Weights of a small mixture-of-experts language model, trained from scratch on English Wikipedia: 463M tokens.
Below are experts of layer 8 (counted from 0) of a mixture-of-experts language model. Rows are named router (the router's row for the expert), gate (a neuron's input weights, with its number), up (a neuron's input weights, with its number) and show model dimensions 0-159. Each number is 200 + 30 x the weight over its row's rms, rounded and kept within 0 to 999.
Before each expert's rows: a language model's description of what the expert responds to; "mostly gets" lists some tokens that are sent to it at least half of the time. This comes from a sample of Wikipedia text that the model never trained on.

# expert 25
Name letters after initials
mostly gets: " Dav", " Mc", "son", "ü", "ö", "oe"
router,251,212,235,151,171,167,180,212,174,196,167,190,193,238,226,181,209,180,237,229,161,134,197,204,253,183,237,224,212,168,209,290,185,164,206,181,215,188,226,206,152,155,207,188,226,221,218,244,195,197,228,232,227,203,250,171,213,214,214,196,169,199,185,213,230,192,156,214,179,253,217,223,201,225,206,210,200,222,208,171,231,151,180,203,163,178,217,162,176,224,238,212,224,178,218,186,164,235,186,166,196,265,180,204,173,183,248,213,187,197,268,147,192,245,241,166,236,253,203,231,206,248,177,174,184,155,213,182,176,231,202,227,124,159,232,209,176,175,174,220,173,154,155,230,172,173,194,144,190,212,186,178,236,252,203,228,190,190,227,156
gate0,180,226,197,162,112,182,215,247,163,162,209,276,253,196,178,222,219,211,202,182,160,221,166,143,262,218,226,200,242,197,199,183,282,218,184,195,191,179,221,199,202,194,205,204,201,213,239,228,138,194,195,256,179,186,214,221,167,205,177,171,234,236,279,215,220,201,163,194,205,184,279,219,205,218,235,197,230,228,206,195,247,164,180,158,134,207,199,204,230,151,141,227,198,217,203,241,233,187,239,179,211,237,213,212,210,243,205,192,208,221,181,164,130,211,219,141,193,218,237,193,240,229,212,193,172,191,224,220,224,203,189,208,206,215,166,218,207,212,193,212,208,162,169,238,205,177,204,201,228,186,152,139,206,244,186,202,233,219,200,198
up0,234,271,279,218,182,225,169,220,158,192,215,203,201,200,167,176,209,183,196,201,226,221,184,222,220,261,217,175,239,234,147,166,181,196,219,192,195,175,231,228,181,227,159,162,216,243,212,238,199,191,204,150,183,230,162,248,188,226,179,231,180,202,200,221,168,244,220,206,166,189,173,246,218,193,196,207,227,194,199,222,207,208,218,211,212,186,263,219,193,199,222,211,180,247,160,179,198,138,271,210,171,224,205,202,204,195,149,179,222,225,225,204,152,174,165,232,189,167,244,225,196,235,206,244,194,178,229,160,214,218,212,199,150,213,225,224,164,136,187,129,273,217,174,226,168,212,251,183,226,182,239,207,135,202,171,233,197,210,155,149
gate1,203,213,183,161,166,227,188,216,257,218,171,177,121,164,199,189,237,144,249,242,223,169,174,175,202,188,160,193,222,202,217,218,193,206,230,177,211,222,123,202,230,230,185,199,236,205,206,224,162,197,269,218,202,228,256,205,202,254,166,231,166,213,229,226,197,179,188,215,147,240,202,227,186,219,237,262,196,188,153,200,224,200,227,188,214,198,218,149,229,191,238,185,169,163,209,234,183,176,190,211,193,252,135,132,195,212,197,220,165,202,202,240,212,240,157,126,227,258,199,192,217,233,190,155,252,192,239,169,218,234,218,173,193,230,206,252,177,218,167,227,214,193,214,188,207,135,195,156,228,228,197,210,224,221,225,202,185,203,180,194
up1,171,208,181,175,162,138,175,195,213,158,229,173,200,194,241,219,140,138,188,201,208,173,200,202,189,191,186,214,162,203,228,262,188,195,186,227,270,203,193,248,158,209,153,168,150,177,231,198,227,175,245,239,208,166,230,198,199,215,182,219,218,192,162,262,168,237,193,224,217,200,251,204,163,202,194,202,206,214,229,246,261,211,209,161,228,251,194,179,196,213,207,225,174,219,229,215,194,141,163,189,222,120,266,216,212,239,153,137,218,231,194,185,277,175,216,186,239,177,199,194,220,228,201,157,187,245,206,224,176,178,204,206,268,243,208,208,212,196,191,227,213,207,230,209,256,210,186,187,159,228,211,173,175,192,216,200,208,226,227,160
gate2,242,199,203,185,206,184,220,186,198,198,172,201,199,248,223,229,212,186,198,244,214,209,214,154,181,192,220,185,190,225,175,197,187,199,225,178,166,231,204,161,232,212,194,239,205,242,217,185,215,249,162,201,189,180,231,204,208,178,207,225,134,159,246,203,303,182,192,196,212,215,242,167,198,215,164,187,209,133,221,219,203,202,271,178,201,218,267,205,232,152,218,226,138,211,167,159,181,193,169,230,210,187,142,205,129,186,193,208,147,230,241,173,241,242,186,208,167,202,200,198,246,200,203,215,223,151,235,201,225,231,168,156,213,172,205,129,195,199,213,271,255,242,222,168,220,145,213,166,195,224,210,220,204,194,208,226,192,205,219,138
up2,189,170,212,152,227,188,211,198,258,212,197,237,220,224,133,155,201,191,184,200,217,180,194,219,162,174,185,203,182,179,231,198,178,213,131,230,216,238,219,204,220,177,243,141,128,198,201,210,232,212,131,148,140,194,181,196,171,207,186,242,212,261,163,173,186,189,125,192,213,198,147,187,239,195,178,173,218,172,193,211,248,206,200,157,158,171,191,219,201,187,210,163,237,162,199,147,172,247,243,198,192,218,222,245,212,190,198,202,220,192,192,236,198,148,206,226,211,196,191,192,242,232,220,242,210,161,132,247,182,226,191,212,185,191,172,187,182,170,204,176,187,175,179,210,184,219,251,218,163,198,233,228,97,223,198,198,202,227,222,170
gate3,125,225,179,211,205,209,199,207,200,199,145,235,175,247,205,185,164,202,244,171,254,222,195,164,187,242,212,197,241,193,152,167,196,208,219,208,216,153,201,149,199,198,230,154,163,178,226,163,193,190,186,197,201,154,204,195,202,197,206,212,170,187,130,236,210,226,158,194,243,240,251,242,158,213,250,196,263,213,245,257,217,211,246,217,212,196,237,196,222,208,265,229,188,219,187,128,175,187,143,194,194,178,207,203,199,221,182,144,219,178,194,191,201,202,216,181,169,247,138,222,243,223,148,207,179,224,234,183,192,235,189,217,198,168,220,211,175,256,182,193,200,195,228,166,158,198,263,187,187,230,222,233,242,255,189,176,210,232,239,205
up3,185,188,202,167,197,169,225,234,208,198,114,218,170,238,230,199,214,197,214,137,197,230,211,175,152,156,262,186,229,184,174,263,222,200,178,172,235,198,156,250,208,189,203,190,163,195,222,216,113,193,242,229,208,212,235,160,211,260,190,196,232,167,227,188,165,118,174,200,219,207,238,182,230,210,163,198,203,189,192,223,166,155,232,215,160,244,206,208,242,242,230,249,150,235,188,205,202,181,207,217,201,161,177,214,177,211,206,252,225,192,194,228,214,170,234,179,161,189,140,209,219,222,205,182,207,138,200,215,167,143,168,193,213,180,195,145,160,200,194,172,226,186,195,184,177,248,191,168,204,240,229,210,211,230,214,183,185,259,218,181